config = dict(
    n_experts=80,
    moe_layers=[2, 3, 4, 5, 6, 7, 8, 9, 10, 11],
    router_score='sigmoid',
    normalize_top_k=False,
    balance_loss=0.00296,
    balance_bias=False,
    lr_router=0.000355,
    vocab_size=16298,
    tie_embeddings=False,
    optimizer='muon_variant',
    lr=0.00901,
    steps=3460,
)
Below are experts of layer 5 (counted from 0) of a mixture-of-experts language model. Rows are named router (the router's row for the expert), gate (a neuron's input weights, with its number), up (a neuron's input weights, with its number) and show model dimensions 0-191. Each number is 128 + 32 x the weight over its row's rms, rounded and kept within 0 to 255. Numbers have three digits each.
Before each expert's rows: a language model's description of what the expert responds to. This comes from a sample of Wikipedia text that the model never trained on.

# expert 63
It responds to: Mid-word name pieces
router:154143113119104158072111087068116117182096100145085146185053125110160115129121163126094149136153149130111096149141134160141094166027116151138093096090147210159118141160149150128114137147188119149120193124075190124118186097118069091172030181106118123082145129102122115121111092138084117104151171151096161177121107113086110162120104153133118111124179122152150154162112129171119107127156168160132097147142167132145178170118070104162126149188137056127119103156130066158153111130138148140143160088169145106122104099175121130135101094101173087070091121088136094153157136110127107199
gate1:199201169104131166112086088102137101114159158159117168158113150157088151144089162156113146158080099092150060170074154153189162166119127138122135102120084150167132099127085117125178070100143146104083152168123151181141123091087074137093118082128127127117129119165137134129155157072115202121117106155130172176123153152133167119049104178122112114144158105139145194124186135154099123105114208136167103135136131110131108106155080168149174189139119108171137098200137108139107091105123184073160130129156100160142126130084142131133122157089167099121088146068104059129146108164147166169
up1:136121086150135121168168089124130185109149168096167047112149136094165130145150149145135165156090113130192035114156196117158161135162180115138128108111121157106103103134139163117114154192135127120068134142164156185081137109093054087180124206127072129166143121135120162118169095091101201177124139119144138139148147115133151124156148132142100089149156145127109107106128125099136128162123167130098126137177151150119123120165087080168109145103106148092079162189056103086128164134106077076136132043176139097112106072111125128107113094077145149100076179133104161122205120107140139134
gate2:123101176075093124159112154148132081135163146114113082142094127068165159082159107110135191125126131096145106150156103150135115079077108109147174177144114143160108130176089163143213090118122121113178104153149135124108129069130087133087106166131147136112128069130129128131061091093089122081164169021135148113082179122123091139094089073135081142084128133156128086106139073112170204080139124104151111132132100120076102179107109114128119171084140137116112066166139101153167134163203128145139122152143116140120208162124121161133057147103099071108126059135130155106109148104108109116
up2:092126075111151099171119177189122189084135159138082097122103097151125064141144171137152141149166149098174180087084161106142145153110078103113140096055165105128133140116136072111070136144110155166088129149142175127153178151162160071117127133137111123108114133094155166144195104132132153156076076155111047196149107180143150128132170148083191172116170114132165198136095189146096074156154162146048110159115122123141137157135148138070079107123096161114145202116100155126166166084134156135116119153123143094127111112118130117132136117158131129189095106093159129124183148094106156091
gate3:142139106190076125161146135100126103176124129158168107106133153149139136070141094145067175152166078131108078151129112169104165130137130157140022125138109103191156201173117089163121146139061154164073133160124154061143096093112122151107114170163126203126121128141158109091138123158173121108183112167115132145136097105107118111085152137151150091155132094111099158071086188128108148152151161147129104061141163101134060140117071077079145125102072121095141121138166157089116174126110148166125136167150130111101103149219064160087162101098151109127121110151098101139104165086151137158
up3:114130079169143130112100110124189115113047159160184079112121153110134134060169156172120158145123134166138103094130136118081077080100100159205113111137136164169121210129150093116117170146090166140128135181079122104125107123177105134130124139149106176102101108142121036131154114136129199078149105160079111164170131139142133131098134161143143085153083101132163104188087167121163175168170170168103116116120110064106107111116108204106075106167087094109120140123157143073101135102150119153172130148084124118177108083142127097159122164093123045144097123105099119077114140113109158169
gate4:149109100074157106131109083110193101069128137173106137182107112129099137140120176155139149185151127142179136108131177145101124119140164091145158189173117183128084077187153100125113153097094130138125127117161110106096151170162148091116194175143087169114180113119149085189147120170112071136071155156103124121146143085141104194100105117164132202139068174105110182085124136150128085119199123111139154109126124095154120167171131085085055144158101099165093088119130137186149148167126178147172068129096089121079118167137162123069151159162136154140088094104130123082130160126149133135
up4:172186133135118136115125159182130171168126131124105148102081067095173144078185168112102098118115126071083103155113147149074151059176161078123176167079159148104149150213113147076116136123172150123115128102094158136169182111151121131098109116134080127138096115101111125184114112159157148153171151108108115093129186105136130159111163151192149194117171150058158146095130199181194134071152177117155099130033143088162098156185114123119170153155128097086118167099142163140122142093174152121146122091109124139169124096115101121124130159160081113121097111127107151099109103131136163158
gate5:091194099132114141099122091130142096153098100094092166130069112123110124137132135150141134150077119129173116108157077131167120092129183181167157133177102148151113131142133124110092131146169132154134140146096166074135147096107177181144123122074159078104156091186182137109151076216182145142114097127168077128091109105195089158175114130175114180098154144140143131092085102162116164164126111134170124113116202085064145085113101117160112105152165096117119126150096110147128122132170218118131185174140130167139121077119059171142110072129133057155143126126066154152121123133187131165
up5:148165098102081178146153126146131031164224109094168148157155116156208150147136171129145137132178068159162203123141182125146160106166118159142129053135112120161085132130072107205113143118136154121135126132142105118092068129126128103119142130142117100127103158155104131113077141137168129070136161112117184081122161124125102119081136154080172060127095137101146128042153110131130085102157112144156119127077122134112120158097124091171153114086161132117106170133057142134069153154071105112141154146115160106120089132093147157128153138130113113157103154211138096129120133116067158195
gate6:163194110140160045092125134145098150163175079115093144122118160124125128112112091175066125134137094162157119164097125175109117127054109146166122126093127114120155042136134132122157143199154108074192112148136111098084146191093066152115107133095122141161092137125120183128130165133131117124199141131171174204149112103131167099152149147131111134087118125162154127097089117153154136146121179166073102170129159106083136099115143152084161140159143109135162084182084154099156076129100168153100066054208095138167124098126074148128171149142103166111163099123119143151104114166106160159
up6:077105143133149166126124141089182107113157156218101085126106175138112142107110098147153152128145128108206147140138099079108113113158145129142078156155136067102163144135102134166144133113224140152043158113145139116098104154110092055059141141116117086123186091122146092141141159142131148151137109179100136068128113115136160188137124146150130085099083104067120112179175163101096098098123049096064099109153151160105087114128136134078073146112135101077124106084117155163154185124108116122099160143101121094120138134107110053167188126170107152146087166131156155130161127100065131144
gate7:119147151181158127123072111089100126134148174083114164128118127108185149210111140147142135109125102102173087141162134129110125090159116079142116125139101168094118157136118191063147168105101132119117117108144099118171162144092130154210130168144137144107212169099094116101105115144116214159134165123197167174095177133106116160166130187101161167139141142079149121104120137100164144097167195138100158110127139117085112166054058100167072140114143127095139104108111088133132129128183117120175133096128139160179055126204121174128086126085119139161119138127137101100138069161179113097
up7:142118115201100103055075115109073104059120146124126112174080108059134132162118107113119108170139084114136088109188039119121105121106149138119130124107084097132145146145125140054152174063145060119118137087115156060073153146153181139185173078119107079141117113141188159138137157095124071107130110124152155142133131132118150091071084112146165144180088179170146186123156163126129136098120112094141111117168120181163140218136119104153109178106190141139150156120115140100141052152133121098095150087098132140179165080133093145175159143123146142095125145103100162142126117131144137131
gate8:187073121088151113163117146142120091098100074137120164158113117174175090138128137131098169126107190101131108112115197166131120177066084108122160033140105110142073095230137070111129116143161110162091133150104102145126151166090145152184121095119168110062124168123152106164141076143119123127122105123102128109118119121142128170121125123126071111157093173155136132141134134114131146137147125154108112090136089118121117047117099126152220123102166124139167073139100129057148124134107121120143086160160134133138154204115109085080126104153115052183163105107162137164172182050114114117
up8:123109125102094123153095071184133105140133131121109181157100147207122150067138084112134185150141119141108114113125169131142127131117203140166104097130132171160097082164112157139124111129124161120123124174159094167180211087094147106194092167146145104070161139119087061153165105082088124110159126115132120206162169144161110164145172187084095130157126144132131131188150150126078146124111175135140148090095125107105144081106140133146151168148143131120230156077142103129137160164107115120131121216189132133151163155142112138088137121094083089068100154097089166158116133128086083093
gate9:127125139089165110164117116157178094156125161091079130139078175111060199121167135124170232143116119118119161168199166146144103131063144100146119133129159161148091123146192073127114121127146136130100102164033134105121135124147128159156092145181175143129141101125151091039067123099081176158097149142151163140132092094035122078160136166108121104147124135095136176181103142157112115089162120113164141134118146136103152111100112130073136157140159119137180108159116143117135152173161158183142117151154149122120117127174115161149118131144171161052137142099126144150137086102083090063
up9:159150135151068091110156161121099194101114142183165092132185106198215106093046144120111083116193205148161088099075101110120159120215062108120066177117175090108124091162106166163109154163106120138245105084141138178120153121146139108130167125133121113133157160142098161130170159155137143117191076167073155118113129120160138140149092140116097163107121082176095167121124109104126136133137127099124131111144151154096099130122144099170155156124115142069141147108137132101127126153096104126126148187145094121186136136076117092113151131124084124150139147132164124091150139118161179145
gate10:074126178092099088143116094114108103089096170117119146178110104100111175133179097144154133132115090167143180102167151121112131124123127105109106143112121109188146171153196140087104144111176054127123179126170137127152123084150114135142142108114110164101176108166200159122081122124229088074169119141097164174103094133117112130096122024156106128152124116097202067119093075149110139147100119113164139174128132072134126161107130168144171146145098102132084090127134151127100136135131050126158100121165104166118140102143110107133183160121114112041136180112134124161136124153167071061
up10:135148163109045119144175086105133120098128157078154084089086144135086152163052113176116085161148126140096177124119107212085149162109068098119107158153061091150151117171164135095108127054158152176069132120133122102216126152103203098083131132154157132150161166204103108144129140155140159142174145122139109149111138105145180144118116103113137155136144156155173127110120151163173186137115189099140185138142120102167102119083160126141179096133122143160053167143131108099110112129097114175115141160132121108174114131120153117122053145153096172098125120134117124197124124158081129078
gate11:127136149134076141142127039122168153133135055145091186158147123139092188108149082131099170116063199164107158165145176135112067148141163166157124152129139168084102168169167099153092114149138124130090141123173142085108168131123127150183135114135105146137132145147123147141119108155143152186158088164136169226145129221191141148148152094156140148143173126137131182129140150119038153087120167146043061156152146111167115087100153146127129085160120100152130131109149128097141137113122119151137081140196132094086101145128127118115132093093140140104136107067082154122140137148080171098
up11:178092204140118120149098123144111152129178134131131100068145142157188064118155068083144120163132141159100119104113111109114149121114094114131130125079139119097177050165173115133127155063080114110135119190194129167178131128095140135117095100162126153134160135119171134099099138103089162133129162157142152113142153129153164168108100075094102054156090139086086072110151149096101092163125103117155151139149117129153129159115070208159080054107098151146114164052156155119153130140147059137136113169096151141130066078150120175193135136135153095187133067132127085152146111097165122100
gate12:067113091117102174119074136092156159144078020169110087139054149114134077112164155120158112117169115078137126075119111131131114146117153147195085151108090176137082167178178149112123137174157168093111149134132167076144187109122115112108102118123193141142173116145132156115154145108104100097172107160094152141086068118100150118092127116098070115120120068095081114187108116143116124139121157134127100152115145119110060177168153132079125134104139136106143124075110145137072085161114186106159147119105151124103118184146131091086125130159134121086079129137129133128099107135034108221
up12:171129155126115043131128114147159126138111134137139144178143099103145190055124138149164143136090118128123162118084138159117125151098137135119128146140152185105175169119138142115111097094171141130092151178094130135132140114120139098096155184111079106053099181179176119158089098078153176076121113173116142117114135083128115137094160060154135137102149155091170128125109117126094136056216119131122174060130145128110171156094057092176089073115121096148147125146140119128120137083117088127161132131108103180153089148211125198095080119117079158187142085066076155146165154120118109097
gate13:039116164204127108114083130157198172125122136110085133172080093179111105158093097125133115101203122108205128111124115110131122117140170108122105118127127216141138126112155117091162071157147117152188127158106147179140081151129151089192103129070119146116066091206097107136158150146110142124078145142110115122158128087097117154109136122100123148162128154094133143087077076169134111105074149144126098135117098137132149122125151146098112078132159116069101136182151130146124171140152147147152150097186108132126126088156159058059156216101142145139144089071135120148085163133098146078
up13:139174107094102129137193086157147140153122132159082106138116142137138114085173086165108111137089130120112140165139089092077131133098184120098109125183092124158059095108145142133103177117174083180127129177084123127076132185056166192107141126153117104148079114210113127134132115090100151171213160086085135119128146202142169112157106112163144109112079132143084087133125172063128171063152138123105124141131129086139155105081136084135075099102103073130132125123184112096153147105124074152164102083102121088090092154139168127074092147091092089165158098145133111144136151109089092161
gate14:172181156149126154126151116139178163206144141104102138137135056162106119076111155071078168086125106153104084066183103139180140121150145126118079079155159140163175121178158083106103138110162119103116195110122215140126141129156112114122120132052148117125118126113111091085071142134081070080107145101073140152140188115106164171068117108148079149164119150102145132123162101124114137104174122136155165186147189152136105146073060136113102154147135156132099125125103136133127164123094204119126121118149145128143098138142121194167180087115093115172123151086094099144109150079185134167
up14:147153162149132132116124120169183076150122146131139078144244120125123087131136138179163136179147078117182122113141122124125169082148146096127118069112114143136097082133153058142116131165095121141113151116177121079123140050102115132132128100142158116150142089122155171116159165094094119142106143083191149100094140140047176105131134139149132155161121108178134144136175108091124135145143096113067107128117167122112179155105164128071143115083187158075082198140120071125127117129155140077179054100082140133095118195156133171124043113130114119144152158087067128160091144172114117118
gate15:094138114164184112124104093126176164195116118150157103125143159096162071165146068144116117147112135111091098172111132079131131164137125111193062082140103131158109164093138154098096151085120146076119114145125130122145172085027125049117095173074139143148165147172162125106152162173092148078080180114158145136112144123088176147156142142162138099139157111113091144134088095078152151101069162093150117105187124096035114177097102151118163096163122099077120133132182151138135156135121143138112096145143088111140139117160169114186116116123099130083136114117088061143184134070100141078
up15:174174153132060157161120189081139103105160117118116097133091170138108169170149187105135071143131147137121136131135132123136114127129047196117159138135125129150162123144133122177086125165133127147180110178146162124104104114148077085144108106134128125124142100120074131101107089054135133134114134073081102149101109157167065135163101134182160181115115106124114104120103124170141037142127072105146135101142108129117133087095158146164156132148232085155147147064109176141113072126143142106112098161066165090128106105086170152141097147191140103181180085175129130109126137184060096157
gate16:100197083120126077096122118151103143204138134113135127123138076138123121129113143149125155110145106071130153117083174119092121103147168100071093201150134120106130090123150089134159118118164150145141177141129163100119129078154136067105110103062117100083107108146110133130072115110120156051148134180157100149091118194138119138138198115174182123150165118119087120111137083091123195076167096123142129055087179119149139164148152173088131141142173130072155106165203086164086098127112103083202144106215118120156084111129131094112195166140173126108154123111117156113141137137114167116
up16:086098103110134135127111102164160142169142160100117161113121129081112146129127149093190119104101129080117131104175100071155115128133127091177146161176094114078131109140152167099117135132110086140108141127122158094119144074149112127066121172108110199094134124148138195175146079160202179140129126160123146079140097113161039163123108121146152143131074128193097141148065120126168113033112126138161167097147192126170138124137120060093104118081138152187143149097102146165129118088063092144213155082163114102092147112110140107135145095143121108117120158098155136191163072125097151066
gate17:104182120127068157120071172171151145119123109107103186135128113120184121111091096130161131101140090090227170100081135152132199173105157122111147109118121179079148111153126128108107162125172122123122111142086136162108109136108156132159095177118124140119158127168132127174153087097136175106147069105143126204132103154145177145101140102091130101156083087072122094194090199100141065154060151096120144165131168109100103121174150060121162159161139132135159119133117131152147185119134146100178048154121059168118103145172188130128098085110199095116144141131096125138143156128127118090
up17:120104151135158150088147150114158093126154152135092105170091168120029126141144136149128125151116138157104132133186074145124073155064092107142094112089096145144117097103120151134147114137113102135149120147097181120155075144112112121180130083124155135052106127143126209101090113128152120170156167096100138108121054088112128078141109107154134107131114156138095159102149126114130181109135153100160129167131102146097110174067173143140055150206080061101135095138093090125093072216097155144152125134177082107070128116116133146131101119104117101155139155168107199103186112157219130162
gate18:110096175105063152110042125125096130143120129108113161176152113151109153134177113114120090120141165110136167184116116169146147155089102018157108121152152058166073048139127101100159171147180111208087184113172110142136150083130143125168095142149104161107219080168158131090066155139089114094146105151059146135101147089110105135176133158135125139058123130125156126130111124124126092122126097073102142171145188102152156114121102113111142125142147129142182139167091109124090144128097137054149144148109113120140152127087168124125129152182183162129142102152180128141066146126097117121
up18:183161127147098095182126098138105163102144090107069129163144113140118163131093107138153147125132084139122012116174180156116081092082100141161130119110118150061092151120098113120170179174191127134113098153148159140115158147131122122167163114150053112115130158151121174126151150147170110183102129118106100197121076116112108135088098196068118105167128123176111160057101116122158137132097116133146100155184165148129103141131120142106114116160083115164145116088150125137137158126127136110182110088133179145084112137159083138128078139076169133082146113133143064115213089116126212191
gate19:151195138095145147070115123145079124156158173079132162118114142124068063158136151194112140151113111134109122108147108123146109136066102163158151136135130161177089117111172109139093066141131133145147135123123183121165119161179008132169121203106100105134155101127142122125172067117184153162093160109131158121115115109096127152188168217163158097124157144093140146080142140117112097149171137154092119160080151082096149207073138083157111131090139112157156174127143114084091084075148132130173069132140139097121090100177123175133132135114123117078139113124153145094141071104152087135
up19:161161126148099128148124168137076134132146135092105176110128152103151118054119113120209101183075120115130089051099140118122112109094131089149133167147122104160116101157167096119090104149215163139122125124074114122139143152106087140151117141139056107149140104193097107071113107141138175161138103114136161115123162200125168173177120171090123055124065121118142165084136163141126130157164148121070093140113143102169138177141137146143129134132093152227096149154045137104124133102124149094125070172107162156183092128126153177130128144109194134131134105166152168082131082184169102132
gate20:180112127088065160129068108156160035121121145107116146165159153114112133137100156066152101126031134131112168090143107143098153127077120156089105172112112165147122145121134087140100130088098106145117149157053185147178143111178126104157094179160141147069112076149118076111092122198090117099154100161100118115112066131153111180135122120121090128141169127127119180147160157171067133110151154118087084105130144113109142186075089135168163117147119126127144118133084088166127157122116105117148120107147164132222125167166077131074056107071095145094121132156121131142089125158159109077
up20:098137118173081135170137121100127154121072033200150157116113102116110164079125111113152095153117087115103056094143131149136163136171084179144101088138089102099161167167159152140112212134106131142116156126110166127189118115177160120159120141147116092134126129082145109107109142116103167148052097176148142065111088166109136193101112087146163119115116065136112175085101194141131161120096185116153136123097098161106142153093203126169156147118081133126153102124053138168137176139144129140096171153122068157150098114178151119079140113160116105130129141129075138142190122140177165078
gate21:157158068156179150110138137124055100101105156135101078180163088143091094162059117110111134134158151126106171125119115100063099101100156145160118112109136109082111106130173142108111114135114072153107162113143132144141116133122129174128117092081073111102123065153194151151152157150045129187133107111058158168108115121105147116134070136117115130138156163125137102117154088144110146100126089198166079122116175151106139186100112113121180088186161111217165096204113133115155090135124105105170104117130141179135136082112204172138131186115139125109158100122108097113152097171076128193
up21:110091171124105133111201115100154117158149141060105117135187130119166130142162145086133185093126078114163059121139221125119116116193125095111106181130107131126176118114128134128187125109106166084125081182094173138173160067115164130144111178150211141157153168067103121107083151097054114112135130119131124111131149064073107095141151112113115141126087131147139075156132077113147104163175184167137188096147093130172137127160104163195088155119107144069130143088149121075115154132154118097119159128114142078123103160167167115153150104136147150206104146152142112105146157175153141111
gate22:119127139105080147108123094048082049118119154141166115121084154187092161144139116121095185191167160112128146164179111159159105122150118158170096137106105154135087159125184099142158124107101110131115114126127203093074153073112117091207135158048165089116090138123111078107148093138125097100068095137129113148097123123157101132076138125192163110133131175101139091062138067113149146146128135115157124104121062128115113201138093133113125125139149132146087084148074089175122074117096124112173127083091097136115151126208123135155179116080175096169147135111143084179147134124107110104
up22:132096141171106121125116126132150119124159134152173190068103116126067121165084147165137117130146108189119106130062080129086108103102123124132078121155100085097119103126170101111085109169061122137119142144107151124142179125093133169136121113148103072110111099148098176153162133040117132187128156078136129132128145178125150114134098171131104118103140141198107167106109118085124117074095149126081133109137145117134199073111131099129108130148159174150126195104101129080090075124086185085102161165154074119137132128172125180077079152077119162112065225084112123164208140117135093134
gate23:169121183149141147166119125155129138112166137164072117097148111146163181092155169139054159164104178121175138203102129175151121120079193071160090066129210131154127151182072155141103159069156074123107106089143163126063080109119099143063111091160107120140116115158169120108121145115127076122144143158092149172110088135068158099114133176128094171142173112142026103142095141128107098144136132095172099145134129179123149136110147134147102102090097128148164121094143119158106093123126152160174141089178104105168147122111149121102059119118100169121174110113098161140198141134141126159
up23:107150082123104133103176142121156144169088082127173120182183163157141114165092085041145134163143117162048101084157109122074100145162116211131093200113043084111140131118150130085125101171141110151118147158159099112143139163148215094143120137107149046099099110116146100119147111153115106149139144054143133083072107152144125147081156102094152135128138138103114134115153126112124137145111089133199186136140093099161075093122111102154151134145090110092118175164117110145151141128120082164161169128105177116061135136107115122087176105103116149158147107122125100096145227135134144083
gate24:093112178146148177071136075100099130117133134028187081106091145134093150100143090134146153131089098102140104071138111121144151108089113112161069083091133178158192085147082130126123089143146117163065076189113144126101127156149186108132127165102146129153138150159086143109057099128063169131109149158122127138141165117091122099147157148133128213141110079073119153101168080112197121177127136106107130099096085120117204152122162065186170128092121132111127117146114089089150141135135128114136116131126148141169107099115091171069158083141098162146115200141116082084102121119114144101
up24:151146186149089138106156099097147122117152074135182092162150123135140078155136166090095110153129139170100171128115115070155076090184122105107168100096130067122082125094105130149144124130094161107173065118083144196124143127115158129116135130122171119109022154112172176122129126147183095117166113161114087173093140122120148161118121123099102104143060156116099108161089133132151110159100139201116139138117144135149134124082122139152124061173038127102115187089142133104092126191121120115159086241151104151116152190142124185139145159090140162149120123146091134122144182190124128109
gate25:113114101167151140147113135093107088081124086094062102123159075141181154126180139113157156184140147182086143123142115121115061153172152180137138123109136184127075180137125116131172143189183124119123139063090119152096155133169165127168093113065150129135041151068114093133100160185110084151107148122101162118137115135134148131127170098115095100127178133131171106091111179136200117139133085100147160132090139143127134140106084129183148095159092117078105147137174079113118116128153178137121131112131117155191146119136061218105134124136097113073131105173076120138169089096172181172
up25:149166172147143172133135157071157128117121123152034125159152125073114075094129142149193142138122202127116177123094155099142100109144114151111153079170075226118074144094153110154115115130105152060153134070107114108181126197147134146163083154105126184086087156091104146079123128197040079142141164160062137182081156091169112145168135120113108105098140122083138153111112179141119152092137141100146109201124138123125124139102120133143134136143117136097124147144119094094146126126115158063126144117123115200154105134123121138106161143092127095157098127178127130125170086113167201163
gate26:121103076179034174107099095087139119147153106097140038150145124093173154058109090182127103170180161120102153127137040099152150106077148129188099117121121119131158093127096074082131136145144162119138094111073158099124247080101184158122121139099145185125127167136076113082115105114117117143180097122132133160084148131115124127082120123155133163116089112095116169169142125107126127139145143089098125157098216164090197125123096141157121124134078104159130147146193119123155105152143136056158110109113097106124142100160145163139145127098160137161139112112106125145126122059128102106
up26:159110191083133191106136183134149081079107099141129169128110125119169077118122125162078077131137118159079107105114073078120167118127122139099137121108103126158151134116160162047127096115141146196113066063115125072190154158150134097079128172116183197169107128133062151109117120108104069127111140129134180086073134168159087122108098138125157122149169126146102146147074088117108150091163201167098156139134129105105064116191133152174174121065113178082175099142148157108147120180138161165098104144113145098129152118102125129084128140133143063111182158164124092099147134134142120099
gate27:067101143159131102118105137161159115147104118158051140134168166119170171122148137074151080134107164084180147077119144087146144128122123115153188173154135216146068144166113141108101167137134106170172144105131107110112133064137170079112137142123090110127203130061083138131134082162197186133184130199167123120080155095127118127170174108096135099108136111129148098109135053141128164111216103111106087133200130171156113130159146102128112150148117215137154133125120102129107149160190108126169129102155161121085116170143127170116133136118071109114126133128079103163119148157152142081
up27:090104134123125134115101102133132122066141114132101215100132153134104148171079111095179144168105166146155104104115133104135099189113117091139174189153161171162136133127165143176050122144187107138136121057085079099124150125128096139147108171124128052127180107112134118186095090188123152077120080156172160083112141116111152179106138114142133150124131127124140210145101115113104085094130111113159113085122135172164151153132110128101132195122102133138093128175103120062118129155089096118166115152136142153128118121111111199138064191221092176167084126127130130211090111106109100116
gate28:088117091192096165103100143128119042167084132119122117139129130135149131108118099092139111129131121135132094168138131123125115111047120178187107127095062132097109128193190176142145147143109099137075115150172141108107119119113100126185138163065114106150134078091149104156131145133107193129150115143185147146163136155107133087150162148117166116147156173077188124093179142096138214157128148154124109129161055164114068105172064055123118116142116105067109138135103136143135122108089098091148131127187126184174120127130120141108130170097170072122183151111134060083184171098141102158
up28:100169155221064171122125082112073068167097143127146152176117153191119122107061091128102151119147139114144098134103151132137123116074198154167132088132116088115141133168208118090162133099126117185133124117174176167103119143119101132160126123102142134143124120109164114180115141148115123135129097104169115124175108132109162092122123168144141137116139159112228122180163135050150134116146170110078120142135034165087141096139099039064192102190095085087138104147130137114141102145155094069126121110126107194148104163109149155105139164113124092113153119084130116109148117098124106149
gate29:182159126081089177126131119106170068156067145127111108102111109143073172169101157146115109117102171129156127158081130148162144078113145115186138154127232165101156104151189100173174104092096139166051134152117135120090131070107138111182126118084076150100153117158100122100147086167130144123203140177187154147114070139088136159189129139109124146141143156095119106123140131134087151136232172135126116141119093115107138118131099108114135139148150116088106179107119078135155097055150097155183094162147136154183183128107094145100139173144100107088108110122121163083173135121144171139
up29:125109150056196188163104107118160087108112163081110126135148188117209134128111132124178119105104098156143118163142127120121150095112105110166112095189172199053147138134135187167104074065118114131158086170126094158098100053171097168111152130112149164073120158100122192136173118186125096123166108100157128135093122115161178133093158172145130136076176117116137142175064132101145133115180112120108126178164169144146115118126111142163167156192102111166128147122107113143127112041167131164082070110114085100129093152150151109188143104118110151149145094164127129105152166110127154104
gate30:110080165106086146090104141120168068119086101083118133163144174099162125123168142157136160076121136143123138147109131078133064098121166091095126090163122124135127088141127149124104126134125159136110099144156142149153146182067100103193117178164115120167093175134066090126145097040131127105082088150143165178093133059074121203128153115140121210124141109150119170099165101067107133055137142110125142143140131190109141100133118102184152132121125118185091122164146125115175090129092137118081144177170139092133067148125122161135117169140196133164186197131114115125173094076146093159
up30:099157148099166150148127186182145146110119134125196103090199128139115130096212164109137109140129087126131106137114124125096133185182099147107143153103124077120158142097129122098108121047140098085151102137126098131077117140078119148081131184128151143137152109128104151126127104145140154140129054099147128090135166160172142161170106123108158143139123165165141147139125136104129133109068128120068104190102122111117147165111164064131061225130194122054136122075140113168119125112157165101120128117077050142068149161126123094119175134182043114101138143099196139190102121109112122103
gate31:138161134142122201140094112113133142120126110122122133172108139099131102185119159121119104127094140123136110154157157185125142077124099104085160160133172149140086167220112067116139083097111143117102181151102157154139145138122071133116083131163110148141107096159031101120147085138080150191136152101162137135099137152153138117150150140153123134074135095106138135050132153163089174075073187161128096177168146111139153078163142181164157106160159143079140133106140191081178177057151130165126155130167178103054111122125146137147157210144108139137120111074155057114128092143127107099
up31:123090186138141092125110180131128150106107129074150131119107172143130105064101111111106133096112142108181120125128104120135119182143083060136093156189060088119141155101148163137133132160118137163126138142115099151116139103130164118142137151105117073121210096136111126142134134147096098094128093115109193154104108102118145129068106119138137088153104129164142110203145115090165126095104051140169181174118126129067141102064183097118060097080080163211098134151108093136109093128127080091088089138042111077115109159141102115133142137110135175093153125142175206142174154145051149150
gate32:152087139046159118177148167137085125109184096134134152114103084135119121092081152163119160126105125122113116101105127196130123172128088179192168133121140182191118133090131088070102164152142106060136101157115105194053182161100110115124119213142117110147115102131143084138131112164114154103145095090113118129152104167156169120162105171144134174173136087120126096096119096133087132162111118137033118148160118110084143141071059123113130162132137074121139130098137171016135152108135167127119080088141134118144122150107128170100163117084100130117130181105171101135171132115143135196
up32:089121180140090163106126076101123072146115135152138167112110179107133161107171098150122195145091102113165131211113119143131117144137131198027185131163161092140159149108133126122127142211114115100136133103117128077142196136105165111116133132111092105118067189163172086184134110172145131079083160160138167117072115118160128166213166120116131088109069123158082126128155134139091105078162159128132142159123130120154120108115124174153106085134159120206109202084084106064137153087105153095128157123141119209119113090116101115144121131117140156156121108086159116103144111167123153125
gate33:111196137066165107127131117122142157119131138097115144137100135096123123128115136157091076179122081115114146107155142070117165175150066152141117065121173182107082141146113169103167095149133156130144085198116117118129041101131097091149107022160164043117138068123106122118136144150151144131139124145115170151138134142155114130106170126123096166091111080132131086155131091088165153146105138060149141130163139134151192124170095089124122114115182103203124094065087166137201128109178173088088148118094138097128147139099142115149060152122103104121064080122106135081077137131114111096
up33:107140136100121072165074035138192115087115160140118078136173076121098113135146136065132112139113148126045166089156114087136159087146197181127157114111147168131115123156100123099136135148126131133131117140112093195098104161126144068108129106198106080085128170112086097133131074123121089114102149141163108175114154142128135134112125137135135145107143132150106129092069104106132139154099213076086064134167082115174173144113111116117182131218145144138113214133181094137099159135177112094164106156079123092130136181156140107109104128152100070142157105158183146111103159143170135129
gate34:182082138112158118139116107119197152141121149140144155198105129087108108157146123144142154086173073132088152105146162123060131112130117099114139119106135124128112084125162163127157109108102058056113169109093043108142153082144132158139111097104110120105107117117135167131087141085122167097062177149168125189081103116113153162178142119100102153109142133122182115129170161117140149112109109181165119130121151143122136140117156174140090174098148101152255115087154124142143132094151090073167100155132107206084173086128103134182199129194123116143071098160077152145130113105103127132
up34:139137136101142118116113087133167159131117098136126143074137124142096109121165147108059099158083168078142143113108083133134099124161204154123105156114143147085146147083122152154117110106096121187153122128101145140113148158097137094034111128115069140079109166161176127090149098125192143103163100125068104141151077194122123088204100154118126100118059159145114167091146147119131151136156117057079084093133100145151185197166097164148136140097084136158048172139139134134113147071085144120095157167194136133134125160076128087095068104122105125171159142110155153204138114124098149172
gate35:158124093103097152127108100108097108102122108128178120158108108143145184169109152185110108096116117116135125086208111108156062117108151133155144113118068121091065100104116066094155132108151147148163176074113090138105149091114176109117088158071067159128119096184092145102141092140090054095170153150106130169049128171158092123139163144110169084165114105132087104118119093161106136180132141148194110130127147158099118129127134071113118127247132113129121074098135070160119134089117108104094142135138110117110149076125090132107167148097149102067147105108161115084173062155138151184
up35:078130106166164113122173087124131132135089103133065171081136161172076109149159089154103155123142124157087129170058126121136120134117085167162162082107205146109164130132063117120135118169108093099136104115065165124169113099136149191170126086135164101114129144085126106127146138127176175111091155150099088160138142134123149109171125141175095192095132160121154086104145139077134119108139104141106145173130158086135072077170143148074058116110100117140105160180199166151146117105155136125120142102125105132133133187075201112102163114101100139153160060149100204103163121103111083208
gate36:101127138194150154093060092168157178144119086157068177160129124176114125198159154139121083132114162089097089170137106110149110142059127143198077129138131198126097182137133157106129153140095098158117135102117130149118159144116166093148110163160118151083158113106117196092140111180103130113086151128101162136097177113139101105078136165163167089150177146131116125148079124117069183075103114203088137155175180090102159116117116151150125209107164090089082171161167098172133145124134171123138110151127119146144106140097140112124142161083102120075157114084078107198117125153154157159
up36:107111189176122161149137103120149099099050115095082167099087129099173086108144126146134101125114187078067110126163117174102111158102120107054094126106105130121150162143176185119125124142095136148055124097120116091106130102124243129093130097095144168066085142155091196043193119125138117110199131138080213177104182154141132120122094118109122136133148086138080176197151171086131111081116111130144158125108177079141166144118107147146146127147102105096113139088194086152127121083134135157143162175107164118130065123150143128126136121115152109125128153140122130142120126151150141128